config.toml
d_shared_expert = 0
balance_bias = true
scale_expert_input = true
init_std_router = 0.00698
tie_word_embeddings = false
learning_rate = 0.00377
beta2 = 0.99
max_seq_len = 256
Below are experts of layer 6 (counted from 0) of a mixture-of-experts language model. Rows are named router (the router's row for the expert) and show model dimensions 0-127. Each number is 50 + 15 x the weight over its row's rms, rounded and kept within 0 to 99.
After each expert's rows: "comes before" lists some tokens at least twice as common just after its tokens as in all text. This comes from a sample of Wikipedia text that the model never trained on. Tokens count by the router's weight.

# expert 27
router:55 56 62 43 29 52 50 38 74 62 59 48 61 49 57 68 40 76 59 79 56 35 74 55 57 47 52 39 52 36 63 65 47 36 55 53 31 25 50 67 47 46 64 49 50 45 59 17 59 49 57 60 41 34 35 54 82 66 58 72 37 32 41 40 58 52 53 39 13 63 73 34 52 23 24 42 56 50 52 50 24 59 56 69 64 42 48 42 67 38 68 17 56 44 76 37 48 70 31 63 48 60 25 77 35 55 30 40 65 33 46 66 69 22 51 27 54 63 69 68 65 26 58 45 35 55 73 27
comes before: "\n", "ing", "ra", "or", "in", "w"

# expert 31
router:28 41 39 30 56 43 55 50 44 51 35 51 38 27 58 15 59 39 45 47 41 64 41 18 36 61 67 40 38 55 60 67 63 63 79 38 62 46 50 55 42 53 50 20 59 50 62 77 31 49 53 51 37 25 47 35 46 68 41 55 34 42 25 47 52 35 81 22 42 52 56 63 55 36 52 85 37 60 57 51 91 34 52 46 35 51 53 44 45 80 69 46 61 65 28 77 30 43 57 39 75 24 68 42 61 48 70 50 67 72 60 74 39 55 70 41 50 22 35 37 54 77 52 49 51 50 36 63
comes before: "\n", " The", " In", " It", " He", " 19"

# expert 15
router:66 27 53 39 46 48 74 53 42 75 71 37 51 45 32 56 46 59 51 50 47 45 65 66 43 48 33 71 38 38 09 35 51 50 43 64 57 52 44 57 59 37 64 61 68 32 65 48 64 14 64 44 68 69 49 72 50 53 47 26 49 51 55 55 41 48 60 66 70 17 31 58 76 39 26 75 74 57 29 57 54 40 46 40 38 58 45 58 56 36 54 32 46 71 62 33 33 38 77 60 12 35 63 55 51 36 48 29 49 50 66 52 44 72 66 35 95 52 76 39 47 55 44 38 52 43 36 78
comes before: "\n", "The", "A", "S", "B", "M"

# expert 0
router:50 30 62 55 54 47 69 55 29 39 47 37 64 57 37 26 51 35 56 59 32 58 63 51 61 83 51 23 52 72 54 65 51 66 48 50 73 45 55 39 42 49 53 19 63 54 67 64 22 45 59 31 60 32 52 60 53 64 39 49 44 46 49 37 56 57 54 29 58 35 32 69 37 21 87 75 39 63 29 22 48 48 56 64 37 54 64 58 26 46 79 44 52 66 53 60 43 42 41 72 69 34 63 46 70 28 78 49 64 69 55 18 52 56 25 33 39 38 47 39 50 73 70 38 80 22 38 55
comes before: " and", ".", ",", " of", " in", " States"

# expert 20
router:68 25 25 70 66 57 66 58 73 56 35 70 58 65 73 31 61 38 53 32 35 60 43 55 53 33 76 48 54 30 55 68 34 25 66 64 57 62 41 48 38 52 27 26 40 53 30 24 44 63 71 58 46 39 60 50 28 36 77 25 60 47 50 54 59 65 52 50 31 59 62 27 57 45 29 67 53 44 34 39 34 81 24 60 75 64 57 71 55 36 66 47 40 61 51 39 51 62 25 73 54 38 65 58 86 45 53 37 46 33 28 69 42 42 43 46 39 48 32 45 42 47 56 59 34 60 15 32
comes before: " ", " is", " of", " was", " are", " were"

# expert 14
router:52 60 41 48 74 71 51 24 63 39 78 39 39 58 61 47 36 61 46 69 40 56 60 18 47 50 50 55 26 53 57 56 17 72 47 40 58 68 43 43 62 35 40 45 47 71 69 76 38 83 48 41 76 41 67 50 60 50 41 50 27 54 37 40 53 53 49 34 59 61 40 41 37 43 53 56 58 38 43 57 62 48 38 28 41 30 46 27 38 26 82 70 60 46 45 78 53 45 64 48 68 44 16 52 75 36 43 70 23 66 40 17 48 36 57 76 45 80 51 36 67 54 31 23 65 52 42 42
comes before: " the", " 19", " a", "ten", " 18", " his"

# expert 9
router:53 69 74 38 34 58 64 35 57 50 34 37 52 43 53 68 32 50 22 16 44 45 54 58 59 65 28 48 59 68 48 54 77 53 25 42 32 36 32 82 99 58 31 60 29 76 31 26 75 36 48 38 60 65 54 52 52 48 56 55 76 51 60 62 52 58 41 32 57 46 60 36 38 53 60 32 55 44 54 26 67 61 68 45 72 30 41 70 34 37 37 43 52 60 47 36 50 83 40 55 63 54 63 43 48 68 30 35 50 33 17 53 42 41 45 74 43 70 60 56 40 43 20 48 40 66 53 50
comes before: "-", "c", "gi", "ce", ":", "p"

# expert 30
router:82 68 61 70 53 46 46 37 60 69 62 64 47 52 46 29 42 52 68 52 59 54 73 58 69 58 63 52 72 49 49 39 52 38 54 30 33 66 70 50 33 25 39 40 61 40 53 57 22 61 54 58 39 65 59 57 71 20 61 40 36 56 57 77 42 61 49 61 48 33 48 44 66 51 67 47 31 38 52 45 27 49 52 55 57 61 63 19 63 74 17 77 21 50 46 29 47 48 44 67 43 66 31 49 28 54 28 45 36 49 21 27 74 50 72 56 31 82 42 35 57 35 60 20 54 68 78 36
comes before: "ed", " by", " to", ":", "ly", " in"

# expert 28
router:56 51 43 48 77 47 46 34 63 66 52 36 59 56 44 56 59 36 39 43 55 32 65 52 58 53 66 26 52 52 30 42 63 79 45 57 33 32 52 46 48 62 59 92 16 36 28 39 59 30 55 58 19 59 27 46 52 62 33 73 22 65 42 67 67 60 37 62 73 36 52 53 48 56 45 38 48 62 19 67 69 46 92 61 70 39 48 47 62 31 52 54 46 52 49 37 48 70 33 49 31 52 51 48 06 31 54 54 56 39 54 55 37 57 40 74 39 63 60 57 46 47 93 66 63 68 50 54
comes before: " in", ",", ".", " of", " and", " on"